From a checkpoint of a small mixture-of-experts model trained on Wikipedia.
Size: 11 layers, vocabulary 8192, 79.7M parameters.
Experts: 48 experts in each of 10 layers, 160 SwiGLU neurons an expert, 2 picks a token, a sigmoid router.
Training: a variant of SOAP for the experts, 1804M tokens, 6882 steps.
Below are experts of layer 6 (counted from 0) of a mixture-of-experts language model. Rows are named router (the router's row for the expert), gate (a neuron's input weights, with its number), up (a neuron's input weights, with its number), down (a neuron's output weights, with its number) and show model dimensions 0-159. Each number is 50 + 10 x the weight over its row's rms, rounded and kept within 0 to 99.
Before each expert's rows: a language model's description of what the expert responds to; "raises" lists some tokens whose logits its average output raises strongly, later layers aside. This comes from a sample of Wikipedia text that the model never trained on.

# expert 21
Acronyms and league names. Capital-letter pieces of acronyms and organization or league names in sports tables, such as FC, League, WMATA, USBA, Racing.
raises: ",", " (", "'", " and", " |", " in"
router:49 50 57 35 46 46 41 36 56 50 44 65 41 41 70 35 69 46 39 47 37 42 35 54 53 50 43 53 44 56 58 59 43 41 52 40 44 46 66 67 43 59 32 36 45 52 49 52 63 56 49 56 51 49 48 37 49 47 54 56 44 36 33 42 61 59 51 51 48 54 41 55 41 51 40 48 40 56 30 47 52 41 51 66 33 58 23 57 47 55 49 42 38 55 45 70 59 66 62 60 57 58 52 52 57 57 51 54 39 39 45 65 59 64 38 66 26 60 33 46 43 46 58 47 53 46 60 66 52 39 54 44 59 68 43 30 47 47 36 56 62 65 56 66 45 42 57 59 30 43 53 66 55 61 47 55 52 42 42 43
gate0:51 38 42 50 65 59 61 56 50 47 45 41 44 27 53 38 59 40 59 60 34 32 43 55 31 56 51 62 65 48 66 51 68 52 47 53 45 46 50 36 48 43 49 42 29 57 53 42 52 57 59 48 60 47 44 57 42 63 60 54 54 47 50 48 49 53 38 56 30 63 30 46 51 38 29 52 55 60 52 43 46 40 54 59 60 44 68 48 42 60 47 55 48 63 36 45 70 58 55 46 44 50 48 56 35 61 42 37 30 51 41 51 64 59 49 43 58 65 48 33 41 62 48 50 31 51 59 49 61 65 45 45 56 64 48 47 35 42 56 52 50 55 54 49 58 60 55 58 53 47 77 41 47 58 50 60 53 41 52 52
up0:50 60 38 54 35 44 42 52 61 43 51 59 54 75 52 52 58 49 40 45 42 62 60 41 68 56 56 60 38 48 44 68 47 56 54 45 64 54 60 54 53 41 54 50 44 47 53 53 60 50 58 64 42 49 60 41 57 40 49 54 45 44 68 54 63 51 45 34 60 58 65 41 39 35 44 44 47 34 58 44 47 65 50 51 52 28 43 58 65 59 51 27 49 58 46 49 56 35 41 49 54 53 66 60 42 65 51 47 79 44 60 55 30 34 43 45 55 40 60 45 49 55 71 46 60 37 39 55 40 45 63 52 52 73 57 46 50 38 49 46 53 57 46 71 55 43 59 46 43 49 36 62 60 53 53 60 52 61 37 41
down0:57 52 52 47 46 45 64 34 60 57 41 43 42 55 21 43 52 47 48 56 61 48 49 47 45 46 47 51 61 60 56 56 40 45 45 52 44 56 54 59 65 75 32 48 53 59 30 40 59 28 42 45 52 56 46 46 48 56 51 55 54 61 69 50 53 58 68 43 50 40 56 32 45 58 50 64 35 33 47 39 52 41 48 43 41 59 80 55 56 37 57 56 47 54 47 50 45 35 52 51 57 57 58 43 39 51 36 50 55 41 61 28 67 51 54 55 50 46 45 50 24 47 31 49 63 34 40 75 69 55 60 70 38 34 51 51 43 55 50 44 48 45 60 57 47 29 48 42 53 61 48 47 39 50 42 39 43 45 67 41

# expert 1
Sports competition terms. Words in sports results and tournament text, such as Men, Women, Cup, season, round, finals and championship, plus scores, times and table entries.
raises: "'", ".", " (", ",", " from", " and"
router:61 53 74 52 36 45 50 44 59 55 39 56 44 48 38 42 56 42 42 40 35 36 43 42 33 43 47 65 46 33 48 42 42 60 45 35 41 28 63 55 63 62 44 37 51 57 52 60 45 42 53 52 50 40 40 51 49 67 49 56 55 47 46 49 74 50 27 36 34 53 43 58 33 55 51 47 54 58 45 64 34 50 54 42 43 51 35 63 54 50 72 45 56 43 53 47 53 50 41 44 42 50 43 47 53 73 44 60 34 61 39 51 46 58 31 64 53 53 58 47 30 47 50 41 53 47 43 54 55 46 58 46 38 60 55 43 50 56 53 68 47 38 57 57 42 51 48 72 51 46 50 66 59 59 48 53 51 46 39 35
gate0:48 63 66 57 47 43 40 53 45 71 54 40 44 44 72 66 35 56 43 54 57 47 37 61 45 38 40 53 60 62 43 56 39 52 29 43 35 48 42 45 60 47 63 34 45 38 64 69 57 46 44 62 49 45 46 62 33 56 53 60 53 53 54 59 51 43 40 55 56 57 64 50 54 49 50 50 44 31 50 45 65 62 52 47 39 32 50 42 58 53 38 31 52 44 63 44 49 69 60 47 49 39 40 28 53 41 54 60 60 36 43 56 30 61 43 52 50 51 47 60 31 47 45 51 51 47 40 71 44 45 43 40 48 36 39 52 36 55 49 70 50 50 40 61 49 54 51 64 64 52 50 46 58 45 58 34 46 39 35 35
up0:56 45 50 40 39 70 61 40 58 40 49 53 69 63 46 68 50 48 58 53 38 55 24 53 73 54 48 40 45 55 48 67 50 44 61 45 64 54 36 46 55 37 37 61 41 42 45 34 67 47 57 66 70 58 51 54 47 48 26 41 51 51 52 40 63 35 51 72 57 39 63 61 39 50 50 59 48 53 42 52 48 68 47 38 50 50 47 39 42 39 56 49 41 48 38 65 38 50 43 40 45 39 51 55 53 70 48 56 48 31 51 38 48 49 43 51 61 41 61 55 41 56 47 49 53 47 47 44 50 47 49 54 36 65 50 50 51 34 44 49 32 67 76 50 51 43 52 35 54 73 45 58 42 59 49 31 55 47 36 67
down0:42 79 35 73 49 51 55 37 49 49 45 59 36 33 44 55 44 56 63 32 39 50 54 72 45 51 42 54 49 55 42 43 48 58 49 45 58 39 53 42 37 52 57 63 54 51 50 50 57 58 39 52 54 54 58 42 55 48 49 65 36 39 47 45 51 58 53 47 43 44 51 69 47 38 46 52 47 62 40 67 56 47 57 53 67 49 64 67 53 59 56 44 32 57 55 56 52 71 64 55 43 49 48 58 64 61 54 46 53 54 51 68 47 43 53 37 65 24 43 52 44 37 62 48 43 39 46 36 41 37 55 56 42 56 40 43 45 41 51 50 75 41 43 45 31 33 50 56 73 35 47 42 40 56 54 70 51 63 49 50

# expert 7
Headings and line breaks. Double line breaks and equals signs in section headings and infobox field breaks, plus some capitalized word-start pieces like Po, Ne, Col.
raises: "=", "\n\n", "\n", "The", "In", "Other"
router:36 60 69 41 55 53 38 48 48 48 57 50 63 34 62 27 54 36 56 42 38 45 44 42 51 38 43 51 38 43 43 48 51 57 51 61 61 47 61 45 50 44 48 42 46 58 54 53 41 55 46 44 47 53 50 26 42 48 35 65 73 52 39 57 66 46 35 59 28 39 49 48 38 43 29 52 54 57 54 48 36 36 53 62 57 43 33 61 61 55 63 63 48 53 61 58 41 54 64 72 47 57 32 45 57 72 58 68 40 39 36 55 33 40 26 47 43 54 45 47 50 59 45 50 51 41 41 49 53 52 51 41 61 42 34 42 64 52 44 56 50 48 39 47 66 46 46 57 51 54 52 62 54 52 48 57 71 60 60 43
gate0:54 47 73 45 42 49 48 41 65 37 49 46 43 48 44 20 42 42 44 71 52 50 47 46 61 33 40 55 65 38 55 59 33 42 53 56 33 49 51 35 53 40 61 46 52 52 56 28 38 32 35 42 68 56 55 40 53 39 57 73 45 43 37 54 35 37 50 48 22 39 51 54 41 45 45 53 60 39 34 44 66 24 43 44 68 54 49 49 44 70 61 44 57 55 44 41 45 61 56 61 49 59 62 43 58 54 52 49 41 45 36 42 59 58 52 35 58 59 47 47 63 52 60 37 51 39 38 35 54 58 58 31 41 50 60 66 55 56 43 40 46 53 30 44 44 48 52 44 53 57 65 48 72 54 31 59 37 36 44 54
up0:62 58 44 47 54 45 61 45 52 46 37 45 44 45 59 45 48 38 33 57 50 65 52 43 66 54 38 36 70 51 61 53 47 73 44 50 69 58 63 53 35 39 71 49 44 37 54 51 58 58 47 46 43 45 56 49 49 64 52 59 65 62 47 50 42 48 65 45 44 56 44 43 30 48 56 51 55 71 47 53 40 48 51 45 55 39 72 43 29 52 37 56 51 56 56 54 56 62 52 51 51 70 49 50 41 48 59 86 54 67 46 50 83 56 55 56 57 32 49 51 53 54 60 39 52 53 49 36 68 63 41 66 37 48 42 32 34 53 52 43 63 26 54 57 52 54 50 37 47 49 28 34 48 61 55 78 49 40 59 49
down0:42 60 42 55 56 45 45 40 56 44 34 58 46 51 50 57 54 42 52 23 18 40 46 50 44 45 45 60 49 66 40 49 75 44 55 42 28 47 46 30 53 26 50 67 42 59 61 56 37 57 47 47 33 26 45 50 54 48 66 67 46 53 44 40 38 60 43 52 52 52 43 43 56 57 53 58 36 34 43 59 54 58 57 64 58 47 65 64 69 50 44 42 50 35 59 59 40 42 42 37 42 51 54 54 35 39 56 55 51 42 39 69 61 61 54 60 65 51 27 63 48 47 37 48 51 51 60 32 38 43 28 58 52 42 49 46 47 35 37 53 55 53 45 41 46 55 40 65 45 39 44 36 28 69 38 37 66 57 35 48

# expert 4
Pronouns, quotes, word starts. Sentence-initial subject pronouns (he, she, it) before verbs, opening quote marks, and first pieces of words like res-ides, Rec-ruit, Un-like.
raises: "em", "all", "iner", "art", "old", "it"
router:46 61 69 43 43 46 48 60 61 52 41 58 49 58 44 42 54 33 42 58 30 55 61 40 50 26 52 55 29 52 59 41 55 35 53 44 66 43 45 54 65 42 57 34 44 43 59 42 54 54 48 58 65 41 44 53 61 49 39 55 45 45 44 48 67 57 26 48 53 43 44 56 53 57 32 56 49 64 44 51 62 47 54 57 41 44 40 68 59 41 49 56 61 49 44 45 55 51 56 64 51 63 41 63 60 55 40 58 53 49 54 49 62 50 50 52 54 61 56 49 51 61 38 55 63 53 51 42 46 49 49 69 46 54 38 42 61 44 48 60 58 56 65 37 41 48 57 66 42 44 56 45 51 70 42 41 56 69 34 37
gate0:56 61 39 46 49 45 46 37 51 47 37 34 32 53 34 39 45 55 37 52 55 40 42 47 23 35 31 42 47 25 62 48 48 41 43 60 62 58 34 45 48 43 49 32 46 41 52 40 43 53 24 53 63 53 41 55 35 48 51 45 42 38 43 59 45 64 52 71 53 48 43 64 44 53 63 53 60 47 56 50 56 53 64 60 45 52 52 30 51 67 47 64 40 56 67 46 40 53 48 62 63 60 62 47 54 50 69 52 55 41 63 62 69 58 54 56 58 56 50 35 42 41 56 50 27 40 64 53 47 37 13 63 62 50 63 60 49 45 39 49 57 56 55 55 53 40 47 60 44 37 56 62 48 55 56 42 58 54 35 57
up0:63 49 48 57 55 48 56 50 69 55 45 54 44 27 45 36 43 48 49 39 52 57 71 43 40 35 48 43 44 39 56 50 54 65 53 54 18 50 51 41 32 40 45 58 58 55 56 49 36 61 47 70 55 47 67 55 41 59 60 52 49 60 37 61 42 79 33 58 36 52 57 53 48 48 57 69 40 49 44 46 51 51 73 82 44 50 61 65 47 29 36 43 44 61 66 49 45 49 42 49 58 49 56 57 39 49 61 46 62 33 59 57 46 42 44 46 57 38 54 42 58 46 49 47 55 62 42 47 43 53 46 61 46 54 51 52 59 29 47 54 43 61 45 48 64 60 58 50 57 48 41 53 53 45 44 35 61 43 45 68
down0:60 48 45 41 46 50 60 53 75 49 53 50 48 69 59 58 52 38 54 66 52 58 58 53 38 52 45 52 34 65 58 56 59 49 46 33 52 51 39 41 50 26 34 48 48 58 51 59 54 47 51 48 60 51 27 47 32 50 62 62 60 39 56 32 42 41 47 59 55 56 62 40 50 66 51 46 57 38 47 35 31 51 39 40 54 54 56 40 56 49 52 66 44 56 54 50 34 55 51 60 62 55 61 47 45 37 42 46 55 49 52 53 67 74 50 51 51 40 53 69 53 67 59 52 52 53 49 51 58 39 46 51 51 50 52 50 47 60 56 43 60 71 70 59 53 54 39 54 49 56 63 40 39 57 59 53 46 36 49 47

# expert 8
Personal name endings. Final pieces of personal names, often foreign surnames in lists and tables, such as Nieman-n, Eg-an, Anatolyev-ich, plus common surnames like Jones.
raises: ",", ".", " do", " de", " (", " and"
router:50 50 44 48 50 64 36 45 65 55 46 53 53 33 61 34 68 44 39 39 28 58 33 53 55 61 51 44 35 38 42 54 49 29 43 34 41 39 55 58 67 72 50 35 45 54 56 49 52 43 28 60 50 48 52 48 39 33 44 56 77 49 55 45 59 58 24 44 40 45 37 57 33 65 42 46 29 53 48 50 48 46 54 65 44 55 42 69 53 65 48 50 65 48 42 58 50 54 45 50 48 49 49 65 52 62 42 53 56 53 40 48 54 63 22 55 50 53 56 53 40 49 48 46 51 48 56 68 56 50 49 45 43 49 35 38 45 45 31 57 63 42 55 67 45 64 51 64 47 48 60 63 47 66 48 61 57 53 53 45
gate0:50 55 50 43 37 48 58 61 52 50 37 66 50 54 57 46 57 35 38 45 40 60 37 40 45 47 63 36 50 37 57 54 47 40 63 60 58 38 51 47 32 46 66 42 32 30 55 58 44 48 56 63 42 51 46 32 39 58 60 57 53 50 54 51 47 64 32 48 52 50 54 52 62 37 42 52 33 50 60 48 47 42 50 51 43 35 52 49 46 40 63 31 33 67 51 44 55 49 46 45 42 50 60 68 25 72 33 56 50 47 53 54 32 53 46 47 50 47 47 60 55 67 53 41 79 45 56 53 48 39 52 49 29 50 57 46 32 46 52 50 42 26 48 54 56 69 49 75 55 56 64 58 46 54 54 44 70 33 48 49
up0:43 59 43 80 43 55 48 36 47 45 20 50 63 66 49 44 51 57 58 56 46 55 60 47 61 72 45 64 29 51 45 38 64 51 55 48 58 53 45 63 44 39 68 53 53 50 50 41 51 46 49 60 43 66 51 52 43 63 50 52 52 37 49 51 39 42 49 47 45 31 42 61 37 54 48 62 41 50 55 43 72 37 51 40 60 60 47 50 74 47 42 75 47 46 29 80 56 55 52 55 55 52 46 59 33 54 46 60 55 58 33 48 43 62 43 47 40 47 43 57 65 37 40 28 44 40 44 61 46 47 57 47 53 34 49 64 41 38 45 57 40 55 48 38 36 49 58 64 51 50 44 41 55 56 57 51 51 49 38 35
down0:49 60 49 65 65 61 50 40 63 56 47 46 38 40 30 46 40 50 54 63 57 48 56 72 59 49 57 51 45 46 63 31 59 50 59 50 27 51 48 38 54 68 51 55 51 49 27 43 57 46 68 54 58 56 52 42 64 49 59 53 51 53 42 55 46 43 70 42 41 49 39 57 49 59 37 53 59 50 50 63 41 50 30 51 52 71 38 49 61 64 31 32 59 40 37 60 54 50 51 55 49 44 66 45 32 40 39 52 49 41 39 32 62 39 52 44 49 35 38 48 48 60 57 45 45 57 37 60 53 52 59 40 50 62 64 41 58 57 41 42 40 49 49 49 47 74 40 38 75 61 48 40 61 51 45 59 46 46 46 38

# expert 38
Line breaks. Newline tokens ending table rows, list items and headings, plus word-starts co, i and fa, as in co-wrote.
raises: "|", "-", "The", "=", "After", "During"
router:43 60 51 53 44 56 60 48 45 43 64 45 52 54 62 44 53 40 49 63 32 44 29 51 52 48 32 54 40 50 69 50 54 53 61 46 46 38 55 47 57 74 57 42 37 59 61 53 42 38 45 55 56 67 47 52 32 61 54 53 67 51 62 57 56 61 49 45 49 48 35 51 43 52 27 54 43 55 52 58 59 44 60 55 47 53 60 54 52 73 55 48 59 58 59 48 38 50 73 55 42 49 60 57 72 56 73 53 41 50 44 62 56 52 48 73 57 48 42 35 36 36 62 56 59 55 61 69 51 63 58 56 57 64 30 47 55 61 30 69 52 51 49 61 59 42 49 69 50 35 53 63 48 48 67 62 58 55 47 25
gate0:44 43 50 60 41 60 43 69 42 43 68 62 40 63 61 42 57 51 49 42 54 68 59 58 50 54 79 68 45 68 42 52 53 55 62 51 51 27 51 57 47 60 46 65 40 55 36 29 55 49 52 36 47 45 55 44 51 57 32 50 45 53 64 41 45 50 47 51 45 51 56 52 45 63 25 70 51 50 52 51 51 58 35 58 45 67 43 37 62 61 60 39 42 46 55 51 53 64 42 50 67 38 64 55 55 53 63 34 51 52 56 54 46 49 55 48 58 34 63 43 29 43 67 50 45 46 66 42 55 58 55 64 35 62 55 40 60 55 33 52 33 32 47 38 49 48 55 41 63 53 56 67 46 49 41 50 51 47 43 61
up0:39 31 45 56 47 56 45 43 55 64 55 52 44 41 50 50 47 51 55 39 59 52 61 60 53 50 60 62 66 44 70 49 55 38 44 56 40 46 56 59 44 58 42 52 33 30 35 60 60 50 54 44 70 60 63 51 59 71 42 41 47 53 50 44 43 56 33 62 62 43 58 49 46 66 43 53 49 46 74 52 60 58 29 60 51 76 34 46 45 57 64 46 64 66 38 43 58 58 50 57 51 40 42 51 47 37 51 28 55 53 55 41 35 60 38 34 56 41 56 28 48 48 35 35 32 50 58 58 59 50 60 54 66 59 49 58 50 70 68 50 47 47 37 64 67 39 45 55 58 46 52 53 60 50 61 28 45 51 53 41
down0:61 60 32 43 36 41 66 56 35 59 57 53 52 42 68 35 55 50 51 50 57 37 41 49 36 58 55 58 40 58 59 46 49 55 56 50 56 51 46 38 53 67 55 45 64 53 45 38 50 57 48 50 53 51 48 49 56 39 60 50 35 32 60 62 50 61 45 56 60 60 31 52 37 54 55 48 55 47 39 45 59 63 32 53 60 61 58 44 42 41 44 52 39 34 49 44 54 45 45 32 68 37 24 34 42 36 57 46 55 42 44 57 32 57 40 73 56 44 54 61 45 35 61 43 61 68 47 48 44 49 47 69 38 36 60 53 58 68 44 45 40 40 37 51 61 45 43 72 59 47 56 62 47 52 52 48 55 65 55 43

# expert 16
Numbers and quantities. Number words and digits in counts, dates and statistics, such as two, three, several, 11 games, 1986, dozens.
raises: "teen", " of", "-", " years", "–", " times"
router:55 59 49 41 30 52 32 51 57 48 39 53 38 36 66 35 58 35 35 44 38 45 44 56 35 45 36 71 51 56 45 59 36 53 57 56 36 28 50 54 53 65 48 42 36 50 59 58 61 44 58 51 67 42 44 46 57 49 42 63 63 54 41 57 59 68 43 70 47 47 41 73 44 39 28 49 40 48 46 53 43 50 63 62 46 51 35 55 54 55 62 54 63 56 58 60 50 64 72 52 36 38 59 48 58 50 52 66 42 28 45 41 59 48 55 57 40 52 47 47 35 62 52 44 59 47 45 50 53 39 43 60 50 63 35 50 40 50 40 57 40 59 40 52 57 45 43 69 34 55 53 57 48 50 52 57 49 52 34 35
gate0:49 53 50 42 47 44 61 53 73 32 50 63 68 46 48 43 52 61 46 53 47 41 40 54 41 56 37 44 41 57 59 37 54 57 38 41 33 45 50 57 54 49 54 41 63 58 54 55 50 68 60 42 53 35 52 49 67 55 55 36 55 47 63 50 39 51 53 52 50 54 68 58 44 48 53 57 48 53 44 64 55 41 42 48 57 35 44 61 35 53 48 51 55 30 29 52 49 67 58 60 47 57 45 44 53 35 54 59 45 43 65 45 45 60 65 66 53 60 72 34 38 46 42 42 50 71 50 51 45 41 41 52 60 65 54 52 67 63 37 58 50 55 47 59 49 45 68 44 22 55 52 43 48 57 50 51 36 52 40 47
up0:46 48 42 54 43 35 59 47 64 38 52 32 46 34 54 64 44 39 58 39 51 60 53 58 35 53 36 39 47 29 44 47 56 48 59 41 44 32 38 55 47 45 46 47 62 48 44 48 41 58 43 26 39 36 49 54 49 56 68 39 49 36 56 59 43 36 39 49 42 52 53 41 49 47 59 59 50 52 32 43 36 38 46 53 43 53 49 55 42 57 35 29 51 53 38 55 56 43 59 44 52 43 43 58 36 40 55 54 42 52 59 49 51 41 65 66 31 54 52 52 49 46 65 46 38 71 49 40 43 31 38 54 42 43 33 35 59 59 44 59 38 55 37 62 57 29 44 46 46 53 43 41 44 67 57 36 54 68 39 40
down0:46 56 45 64 45 55 40 63 55 44 56 56 51 59 47 49 34 54 62 55 42 44 56 46 48 44 52 48 43 43 55 45 37 53 55 49 57 29 63 38 55 41 51 42 42 46 68 54 60 54 38 38 47 67 44 40 40 54 51 39 63 52 57 57 63 43 67 41 49 34 56 43 53 54 53 54 57 23 54 74 60 46 45 40 53 52 57 70 53 66 40 44 59 43 24 63 43 52 61 49 43 53 38 49 49 38 33 50 41 48 55 55 47 28 53 41 52 50 52 65 55 50 38 61 55 47 45 53 71 63 42 53 42 51 49 52 52 39 48 51 39 64 49 53 35 60 29 43 52 59 60 29 60 32 65 62 41 62 50 51

# expert 29
Possessives and place endings. Possessive pronouns his, her and their, plus final pieces of place names, such as -ville, -ham, -ston, Niame-y, Holy-well.
raises: ",", " (", " in", " di", " and"
router:43 60 47 46 56 62 53 50 72 49 53 57 50 36 54 44 51 49 33 37 36 46 50 53 50 40 40 53 35 62 57 57 55 46 58 22 50 44 52 56 80 63 32 49 53 57 54 53 60 57 27 53 55 54 39 35 51 46 50 52 53 58 37 65 40 73 34 49 40 32 57 50 48 71 43 37 43 47 34 44 52 48 56 52 41 43 43 68 39 51 59 54 67 54 46 65 34 48 56 61 57 52 51 54 69 68 55 59 43 47 34 47 41 53 48 52 53 51 55 53 45 41 55 61 52 45 45 59 52 26 43 58 38 56 41 48 54 42 52 54 58 51 50 54 47 47 46 65 57 46 57 59 40 53 32 54 61 59 36 52
gate0:60 52 61 56 63 47 55 61 53 59 43 33 61 46 58 70 51 60 56 43 45 56 79 76 55 44 50 52 40 43 53 50 51 64 43 23 52 58 51 34 60 68 58 61 53 55 58 51 25 76 55 39 35 50 46 54 31 70 58 46 60 47 58 49 46 58 58 55 46 40 55 71 50 53 55 35 37 51 31 32 50 49 56 54 44 47 41 72 39 43 55 59 31 55 43 62 40 41 43 60 66 56 61 53 34 54 42 39 62 44 37 49 48 30 41 58 54 64 40 48 41 62 47 70 43 43 56 52 45 53 48 51 39 35 34 40 35 50 61 55 53 54 65 52 45 58 36 65 64 49 48 47 58 52 51 60 53 56 49 45
up0:39 59 38 60 44 56 44 67 56 60 49 57 55 50 44 43 31 40 63 63 46 47 45 55 52 48 65 52 38 61 50 50 52 51 38 43 49 29 57 60 41 49 53 58 38 39 50 51 37 71 61 47 55 37 66 57 23 33 60 54 55 47 52 64 30 38 46 31 59 59 58 51 54 47 51 52 48 53 49 31 34 48 57 54 51 55 48 21 30 58 52 44 53 34 36 47 60 58 65 57 53 53 31 61 50 48 47 38 34 64 36 69 49 57 68 66 57 61 36 56 48 46 49 49 47 60 46 64 45 53 37 58 54 68 46 53 30 63 31 42 26 52 38 58 51 48 71 52 46 34 53 74 54 45 70 58 73 42 46 49
down0:59 39 46 42 55 48 42 50 43 50 54 37 33 49 50 49 57 58 56 51 52 50 51 50 33 52 44 45 76 50 43 41 59 46 56 61 46 52 37 36 45 50 49 41 77 49 47 42 49 62 28 61 67 57 62 51 50 40 45 48 42 57 45 51 47 52 54 55 64 52 46 47 42 49 45 37 68 37 16 46 69 48 49 53 59 38 64 56 59 30 63 44 58 49 41 61 57 55 59 66 45 44 57 51 32 50 52 53 61 27 54 51 57 41 36 38 49 31 61 64 39 40 50 48 60 24 35 34 48 56 36 44 45 46 51 61 48 31 59 44 57 59 39 70 42 44 56 55 45 44 54 36 71 57 40 41 59 41 63 32

# expert 28
Word-initial prefixes, nationalities. Opening pieces of lowercase words after articles, like re, inter, dis, comp, inf-ant, plus language and nationality words English, British.
raises: "-", "ort", "act", "ed", "ag", "i"
router:66 41 43 27 43 61 47 52 60 59 48 56 45 42 63 51 50 31 40 60 33 48 41 28 48 54 30 40 49 40 51 60 49 50 53 54 52 64 55 53 49 62 50 51 40 54 63 62 63 64 41 52 54 39 50 63 32 55 47 60 42 63 47 64 48 61 42 64 40 51 34 45 32 40 40 54 45 63 48 42 44 52 60 54 45 53 36 61 51 71 70 58 54 52 55 65 57 43 43 72 59 61 59 47 53 61 61 59 42 48 44 48 48 63 44 62 38 68 56 36 42 49 60 59 49 43 46 58 40 41 34 43 38 46 37 29 69 38 45 65 48 47 48 54 39 47 46 49 48 48 61 56 55 82 48 43 50 55 55 50
gate0:42 61 41 64 31 39 47 60 52 57 68 48 39 28 56 51 54 61 56 44 55 60 44 68 47 32 44 41 38 54 71 39 46 63 67 52 67 56 44 40 43 46 52 54 65 58 61 40 40 55 54 64 42 64 53 44 52 58 68 45 32 52 62 46 49 55 58 41 47 42 39 60 37 60 53 58 53 53 62 63 38 54 75 45 47 46 42 57 40 63 56 48 36 51 48 70 29 60 42 40 42 55 53 46 49 55 50 48 50 59 38 27 73 52 45 44 23 48 48 42 40 48 72 58 48 54 43 33 71 33 57 64 39 48 67 50 72 45 58 55 46 51 52 50 40 54 36 48 46 41 50 54 44 68 59 44 34 62 44 46
up0:32 44 50 45 47 32 51 60 58 39 70 40 56 53 61 44 47 53 51 51 53 59 42 55 62 50 41 55 49 50 53 52 41 47 60 52 46 43 52 48 45 38 45 51 56 50 51 58 37 31 68 61 46 56 58 57 64 59 65 43 52 49 42 48 55 52 56 51 50 47 51 58 57 51 30 39 58 71 56 48 35 60 80 51 50 44 53 64 36 40 36 48 40 46 45 44 73 59 39 61 35 56 51 41 35 45 43 48 47 54 47 52 46 52 15 51 42 60 51 65 45 46 49 51 45 70 42 46 60 43 37 51 63 56 52 49 45 45 53 48 39 54 51 49 46 44 56 51 51 65 26 58 43 67 49 46 26 52 40 45
down0:68 49 41 53 46 55 44 52 41 45 34 45 61 67 33 41 60 68 65 58 54 56 52 40 60 75 37 59 36 53 49 55 49 49 50 51 62 43 58 56 49 52 60 51 50 60 48 50 39 55 59 37 52 46 49 41 32 55 51 29 47 61 56 61 64 40 78 43 55 43 49 64 58 44 40 49 57 64 57 48 44 54 59 45 39 66 52 26 32 53 43 43 59 43 32 43 35 68 66 53 53 65 73 39 69 65 54 60 49 32 38 34 44 51 46 47 65 47 36 33 64 37 51 34 42 67 44 52 40 60 56 51 47 46 50 52 30 54 48 62 65 48 31 38 47 60 51 45 51 45 56 52 66 66 52 55 53 63 41 34

# expert 6
Numbers in tables. Numeric tokens in table cells, climate data and coordinates, often after a pipe or decimal point, such as 23, 7.4, 0.
raises: " |", ".", ",", " (", ":", " -"
router:61 61 59 45 48 48 49 46 58 62 40 46 52 41 44 29 67 46 49 43 31 47 24 62 44 43 29 41 44 36 54 61 53 51 45 51 49 38 57 53 58 73 38 54 35 48 72 49 57 41 30 52 49 46 40 58 44 40 44 50 70 61 47 50 64 54 38 54 40 42 52 56 37 44 46 32 39 55 38 52 44 61 43 71 56 66 41 66 50 49 45 66 60 48 49 65 47 61 61 61 56 53 69 58 48 70 44 61 33 44 45 41 61 41 51 55 46 51 50 52 52 49 50 49 55 48 33 58 54 45 40 54 47 58 47 27 57 50 39 62 46 46 45 63 41 46 40 46 51 40 42 60 54 66 49 65 69 55 51 38
gate0:60 48 34 41 50 69 56 62 55 46 51 49 18 61 52 64 45 54 53 45 49 48 70 44 52 46 38 68 31 43 47 45 41 47 32 31 55 53 32 46 30 52 40 57 28 49 41 50 27 53 64 48 43 56 57 36 50 40 51 56 58 61 48 58 37 48 43 42 57 42 30 31 55 53 52 51 60 50 51 53 67 57 51 50 46 45 67 52 58 45 53 51 45 36 44 48 48 65 43 57 55 51 57 43 63 55 77 50 48 53 43 66 58 52 43 42 28 38 67 47 59 46 54 56 49 47 48 59 41 36 47 48 55 41 46 66 35 37 61 62 41 66 32 63 40 55 59 39 42 38 59 57 40 44 64 38 41 36 42 51
up0:49 47 53 29 54 48 46 68 54 48 55 46 71 55 46 39 48 58 58 41 53 43 49 42 53 56 63 53 64 45 63 44 61 50 63 61 77 67 50 53 53 40 52 28 62 48 48 44 55 42 48 51 49 63 55 58 58 65 51 47 55 31 51 50 62 58 44 46 64 52 71 46 55 45 42 54 53 59 52 47 68 33 67 45 58 55 34 43 48 49 30 48 57 42 55 56 59 42 55 45 43 53 46 45 42 58 48 66 44 49 54 40 60 38 51 72 42 60 48 56 51 44 61 48 38 57 48 52 60 48 37 53 65 52 56 46 64 54 34 64 55 37 54 38 29 27 46 40 41 61 37 36 58 52 45 45 38 57 44 45
down0:52 47 38 42 40 66 63 53 47 51 63 58 51 44 49 38 51 53 39 49 71 62 53 40 41 39 52 48 42 37 59 39 62 39 63 48 74 64 45 65 48 52 45 41 61 49 49 58 40 51 49 43 42 66 49 45 63 56 53 51 28 46 46 53 29 43 58 42 59 52 64 53 66 64 51 50 45 56 36 49 38 44 58 49 66 41 47 48 56 33 67 49 57 60 67 50 58 46 52 61 67 76 57 41 60 61 61 52 37 57 38 58 63 41 49 37 40 35 45 50 65 52 54 58 44 50 49 47 47 62 61 41 53 51 68 58 48 52 57 71 59 63 62 66 46 52 61 37 49 44 52 49 53 43 48 61 58 49 51 43